From a checkpoint of a small mixture-of-experts model trained on Wikipedia.
Size: 11 layers, width 256, vocabulary 18499, 58.9M parameters.
Experts: 128 experts in each of 11 layers, 64 ReLU neurons an expert, 8 picks a token, a softmax router.
Training: a variant of Adam for the experts, 428M tokens.
Below are experts of layer 8 (counted from 0) of a mixture-of-experts language model. Rows are named router (the router's row for the expert), up (a neuron's input weights, with its number), down (a neuron's output weights, with its number) and show model dimensions 64-127. Each number is 500 + 40 x the weight over its row's rms, rounded and kept within 0 to 999. Numbers have three digits each.
Before each expert's rows: "comes before" lists some tokens at least twice as common just after its tokens as in all text; "gets" lists some tokens that make up at least twice as much of what it gets as of all text. This comes from a sample of Wikipedia text that the model never trained on. Tokens count by the router's weight.

# expert 69
comes before: " the", " a", "000", "00", "5", " $"
gets: " of", ".", " for", " to", " in", " on"
router:515449477513504568392500479490467535527501626604552471491518600451446518449480491497497460501529514512537490533579482501490509468474467445504454447552548486534483428492433547468499534490469463
up0:502514538560546458533498515604450537443455508505462493479534512492542530522487521409563446510554489425475532551467446456491520538501494448498493493566521516513477545454559486430481497561615510
down0:490493522513485456556493455490518456495490533618464449480507488467516533473471498478564459508506482501551508519459502537497438491484446507539537419449575519517487475462462459514501469551494543
up1:490553515554501563490475444545446462568527488524519539481462480536459533500483449553489494435469442532483477483518462517450473498494447485535499512466502536524523493515539543473554501434558490
down1:481614497495549513491550520504558465525552537428464533545530595463587498505478556445476510535548482523508550548471489526559533530429447517530492524530559517497432475539525530440518495440481542
up2:525517505570472540456487506453447484567553490513508536463470517438510555451499486530531492399458492453492462518471438517442528486474444511516553485513514511446482443522458522455467476493569481
down2:561565537487478537454509481500483495424495522498477495515433502456498514527539519477481482541523506535527437374454443509497502512464446491490495529477480512514530494466484495544569526459539533
up3:498449497525541534464461505483439478580501479496448530471498535560484530511520552454491505554564457507521504472468443490565470503438451521480455494501468447575458469478530500499473421524624452
down3:539453587486494496405440471485570442540500462467457450493486539479502485465521527522528529417450522544566454499515465498530495454523496499531521497451475487506509470456510556473470483465534497
up4:618449433454479512518516531541502579501494478484509491487506518472459512453512489556459487515538524513518519488503455515497481514488497529519465519568522543563513497530411519501449550501428497
down4:554476449518495456497499485469480534507510569539451428535403498470478538493474488522535466427464544445484481457593500511536529461523460534504517561540471559460471537465500483529573481532475513
up5:453442497595527566457503482445480469565462486494452498469464546605524530459597521476542471510616404560492526529459417491533494492504517572583480482426484463522480466495508510455442466506505526
down5:527487483527471407497501437469506442482542530514453468437530527437513522487458504529532498482431475474471497447466439500584438467493422539498445527506477613450502540494457539529572449479515514
up6:492468469562470567508555501461447546499453502492427538462520527534526455500612544553582430547576432541495489560472416479541473485505570581475503498514490481527507499484482506543445482479468539
down6:489527478540509474546533543469542443521479534532465415429536528465513519519484517485456493438462443481496581451482552499522492437543501468493441489501492590485484554493522452613549413500498505
up7:514470499589507508482495458452498486555540491527546505465442498437489573465508468469485485457488494469484511578472448513452562492478510521514563464480499528436467430498452542412490439510560478
down7:558543520477495515470476493469484509458529504467476480525504515454517515549527532539461492558540496508483456390442431518489518495488431543455434488451486510487518494485453513573561470462536464
up8:488523565551536450527526543544458503459455516502501505493474531454599533506478513417485432487569498412488482515503508468536542535547548457510511499537522525454546479463510464432541535539558486
down8:434452503501493403538462422522520510535467537569510485413532435474489523514507474495564536622506445511510495471489530534520405518440444547509481455509520493516461517480439501532530480493557518
up9:499451468537535484527526495457477495585506494516535470472435493430485558499517479494537517602496491479512501576551492507453545531489515464458477495464492468504528491455499506489468461541486492
down9:522499525512512433454433548478491516491516493491545502526523493456520506503482488536474487487479508472537482483468489449434524484571473493444478480419535480425488449427479523570532456521527407
up10:479464483482525577455483525506569450584575479494561521531573521469497540491476471470504539479487509533532525516549533498481470504537485480544443555514490457470546499557530494517403400458453495
down10:528428521501517587552495530516595555479487418426471600547562508536495488586553511502486586485493523482552514533500503508460498523514599486517483535448404486475511531532489528483493559468506499
up11:558496490445480549497500499528376514567475485509493529477446533473510465494455431512452581526499524555536486494507476496490477445498519585473519566501460533556496498566462515511433556445457430
down11:543467511463548455546480484534473576492529573522488517586473490511479540460531469492545501458458539491485439439578535477503547530504465492508554544527476548449468469489503455504581468533521527
up12:642403422438469518468544489492566544486500476472501487472541515465499508430520480523471460539500538478497541450497465549548475518478482469532463483572514504553435511509400515502450512501440500
down12:534492430544463470500488499475491539474461514523456440515358459442441525532493514511527470436459573439498502475550463517517450491540516548482516512526448562505491537482464514507525494510451533
up13:494525522581519597490529553443446439580526495520495516455422522462499599469516494516521510450465497481513471521516423501511464470435463456529533533413523470489517517482506512497444482477498518
down13:525497517499531504451586533473551444501530498491520574544564529473534501523566530519476526484442518520542460447429514484461498481525455474422488557506501492438457493501535516515566505430478481
up14:514523443531495515542465478508433525480539510533528563475562534602460547516463436483477506510490507527501501374510555477503541519524463427548530487506490521511522528530528495520574528439508492
down14:527510447475475536527530466511561507508542518437523509518506529502509557490481518488482517531503507531539505553536446524534514560427472544541491417509532500505468448524543519420432530458520508

# expert 14
comes before: ".", " |", "1", " |\n", "0", "2"
gets: " ", ".", " |", "1", "13", "2"
router:496486535464460461534540544480542479470509551448559501490501550497562441494448467535560548536429513479530514461501483510488529534539532487438512511509573509507502490434482545500489575531487486
up0:472508465516496416542474508425524506572502495531490526535535548504558453487479474517434467474469516525516541478492539505457546422598485517484514503491533490465475439530500502435550515507515466
down0:403489435500559484509508476559465491512471525519566480552528491517487488520543523589489511495460485481513568605528468503550459509479478461532468483537497508521512535540546512532375541504526482
up1:445513452508459532621566553529463462471404491515500483486458584548454476482577501555468450564523493529463538476532531529488519425548490533493525445549507551500534461485489497493511532508570471
down1:505454535469485487483441451504510495548528487488527507521451461526497502458430521469493536474480484472585546524489510476512383477443433471489539522426526500469430503492496456476496525466493535
up2:545491517480478511605496445451496481426471471495552546521492462504525508544507470553536509552478497455481534500458475543434605608534481473523465475523545529532532555471450512526488517486493545
down2:519460466466489445448489556515511473476492493588447441485452460542494420483599540453481470464500476553520507504445544530563458509441449511496506454539480588488443550554555554538562501507528559
up3:540460541528505521587464419481508546445440464508569545503527497500533528493561460550531522536517442460440498520461483528531567632548481436520513479487568535519547491484489509526420518500469473
down3:555521433461449473480500566521483506460544480536486451448411465497469382487581514446505465510513462550469473496463490558563527489422446514508523478515492547469467567564520554517532488463486569
up4:541496536478489503603511476463501483393506495492528531506493483485508498544488473540524488556459510453504528494457470519434610596515480490516460468525526535539528569496419511521513518498476574
down4:489461467466521435465495550518518472490461493602453445515478453542504454481589556453452486464466483545529529519482556514562448521442443506519506447513479574498463544537576553513534492520541534
up5:500434556542528476519549495542530549583490517571574425514583576474518536442515466513539518466453436484489490489491486502576524511389475439486496450485509470486545468499503531422529483531505500
down5:415510466456587569472501525610491495540544424535475558509528449543496438519487418447479526499542524520465452512547540515450553458542524481542480535545504402476608446496502523487533463542545490
up6:545509545536496518566507452534499512377492533470553518503524439532511553525491504493568486536468476469508527505464447507500507603498506497501478441541516490496533531496451519498426518527462524
down6:510486458463485520455458534512545444538548470577460473526414485560467456481551517443454493473514486579516501476479566522491464543440474505477530500472510590464453513532561513484580484536538549
up7:519469552522522523603482420517501509443438454500572502505515493504526539487569484528532509538497461461411491526460477532527534626511501429517503486476546521515522494493506509509419498509492470
down7:553552436482440504454484575515514483462569465523500447485394479512458411513585532452470464526532480563465462478442508541502532484401470542486528505529478548488472554548519536516582505494489571
up8:466454510457478451549483541422495513494496491488478484515446554477532449534491426565500485562481599516520534477504531533474629525560474549519505524525521538552525530493475513506569530452492568
down8:441460515494565438460524539534496536492467521532539508547538424535527506479555544517479494473452474455510558555503533482561409473510478464574464453530491496566503512503530532511459468473516490
up9:520513460496453516461502501462514539512467510494511520558412413549535459546493446514533525508515499525511552571514510495479512514604485469556478467531565504513578565450421424499479543430492580
down9:493493456461444433458486540521514458534520546490444466466486482522523485518563566525532459498550507461555557525410514514557495466521467523428463474511517555531515539601509540581511458439449465
up10:434514500570508543465474517514470485465429531479534473482569527522524485496529547443486506554483475435472472506530512458505518428506456491489555376506455508481457515473499517448482484530513468
down10:559473510467444560510410426535552497563540496490499519554442479500478471462422452434469523497574468568530449443520546554462490506472499535486535496505558511463509457448505510501462529506525499
up11:469473561474521528436512515545497437560514473496505491517520520452474535493493553452496501512521526537497504509522533484549468571527514417479495560490503499500565485514566465441429481436468527
down11:521476545533574533447522516487563582549548445479487554541512533541458504494472490475468484533527509499391457474465513512528383455549499513490512548564411497547429486538511433476522517498525464
up12:482451566547508531530525520491530516497530485534578492496524514417496559475487388503509557403435469480507488488490501475540517587389442476450450522523534459462530460494514517496505447580541537
down12:446465527477533481459541509595522479566458495564427562533583460518504442449482442412535503426517489542471458488575579540463484462514509528505515551499499417484550481478476497464516475469496485
up13:559493569529506513451480448523550440465510498495560518443604509487493521438493494502523541485493436479492442477480525507524495586478486483495478517511520511467532429473530510494430522496441497
down13:518472542483489517453492498582512511505484411536518539553468468533476410459496534398488485499522476575434437465555540556471495534471476501504500521517512512505503465588512472541491564435503516
up14:491459536515476478553476474468507506496502514484536464485542540543543532436506510460505529532483446481504431444486524504593459575510510479490551489495499539485466455463545501501492481623434477
down14:530528508558488524447479530540526464458531434497546477543463442472488448479532494479456461495518454574504439422520488580451572476457498516528531512511473528478487485547475531516504542464514532

# expert 22
comes before: " ", " \"", " —", " USA", " Julian", " The"
gets: "|", " |", "=", "-", ",", " November"
router:503497548527525458473513498529448490520499623622527437488524482510491421492461521472606525462480475537539555531430504420493507489510499456504544494483511510529506458520525418484499518611519519
up0:478505496505457503569537524483539552506482511503575554448458424564479466498531424461467452504562498474453489435444518523453423467467595536536547471413552486501554506514459492544546510524521605
down0:485560547455544444417465534525446478471483561473434462509461545460483552475498561572544449571389455569529508473574526475493488473525465470516438501486479454568435508440496512472458505401470484
up1:486579493448552451528533544541513549488488518486468487489506499539472463449520537453458498476515490583484552505460580529516411494491484495452520513456490413553559571438530508444523461497532549
down1:528475490483427457468525501429507434453537456477455525518495542458426537473464524557488476495479456486536473435544523447504534517515526527440503492539463532474487536546486512495508493521420497
up2:471481508455480484459558404517475487559494476516539487545491509473483504519501512547513548450563425571493543557489487501526456524513470482509539496490497506507463428494557463553517437443440478
down2:515486499510557542521469549506486539476449534449512516444409529518491389540483425472447468538526548474416435503522503481485579498467555535504481532564518472458491562492479516514473516502559484
up3:499481510518637474535470490564397524526505513498549506514548566480542536481498493450485399507511468549468502502533512378462473517499509470578568515521489494545501462503560505442526485485541428
down3:474513456495429511453526411460591454487448472561515470554518455497493491481465521475536517545429523461525492577455482535441454468528497577458493441477563468508535490488463440554484509589522527
up4:540496482542569455419474537535499547488433525474455472463493531471495448484509510456490483488544541575519560538419523487491450587522553485449530510561471459623465496507575509489485580441501494
down4:532560529550428498523486458484501447567500432563449502437514500483444504461468519493523424533532503512528461482482439537532471536507483513497557495488524495447418506531481441518486467557486466
up5:491553413464570523548541459570495522517467508463452473522487441528443475439540489551500477428471483579529540458456494579477450477469493503517516549470435513536528521527520524517499534502470525
down5:515543432470499506490434550423455491429482523495470502512431586437508494505491569496431500541502496526495470451469475493492496474494523516439485518553469490474479549531512569511464479384457436
up6:515473502496400562507500526493543478482522480489497454423398482499481533443508477506525574477362489424549526549425532544576537474491458515473436515484514458451495469494491476503456541538496560
down6:468425438445536540451469549495479528454548416467482511533507515537518550539504485562418526446511537500441513475573560501428586524466540533537490573566461438454490504551565506582560398456510492
up7:572531455490453472482487546468502461393467480532469463540474439514465485494487474527527553485374486472554512566420459492513547420478460478457426496499520482514530542536430512528453614515513618
down7:443510484521551508476483552490499537517526464513486536530500535470501564470511510519418511450532488514408458415551550492486570560453576508523507511498469482466481481538534484527498389447464443
up8:536566520490511447434501574466502535448460511491475471438518541474521455511518562501527503477493534558536596547442552498469502554546556498483504470543503480603480528526602502500485538446466473
down8:515514525581456469526478526522514487532505431550470554475503509472450527450446442481516454542551483464464439489486481516509487556457519486535495528509506494451439492534430454515501458522443480
up9:549482517538545443499420509512469471514518510502492515471503636483522503572446526508526463545512539493535516510425476436513565578521496439482564525502525551490427434507557443537520494561414474
down9:474529566460425505539509459490536448563490517527439480554419464511486564507486494435462510479485532477474494488435541532551499494475480585540613493479492425486465540555490481508503442516403514
up10:527500537548557433509462564497502576445434514478489466504511514477523465427500556472492475458495519534534521499441584445486472534505467491435525510513509461608486529486523532435508507476538577
down10:497508473542402472481495426496593453536493452566452557492558473474471486508455485501525475538492436475496480435497444516501487481464508503470459489503535513494480458514449489525456477517455460
up11:478501545474590459552482521424460495535527503499539489483499618453476522464496570450444481534509494578497522501516483440524496547447519456500491548572539517523478536422585457483443476508521372
down11:469494481503474490485491470467517393474490517543481474536523451517477555529481505504560529497480517467533490543448536582489517429560468642505497497452586514524482507529462461500455447574415545
up12:518505502504517505479480553508509495392478511494524522448463402567447482452537439515495538510467526481526494498470529490477480493496560504509511538419511508498566501495398503578527550567433609
down12:496541571498510434465470527507461497554510503481445504596537573485466596424498568535438534466494498535462498460520486481497522523513516470491485497512440467471446528486496521522495443401466421
up13:421533425413546524511567496568533486534514484472499518508501486553455498447489509556495499452424482461531556453475507537476515505469447455497531548462488490448483499512532441484504468515472547
down13:518554429466489496517450537489447517365471529455460474511436537443492447529519482538443538542496521518445434481512453436503524484454548498482526542608472467503507594555481542508438470434493467
up14:512493551530595455519457446559366482508493523484502524472532639494519552514500539447476440546477506532466487485494451421525467513465507471501578525485509552490527464459580470505480476513452400
down14:512567516503447533536506455462545410488505515544467413550478428512464497480504509433512505489473560497533465538412523514505425452555413617462543452463565491484490540564427477513469520597469530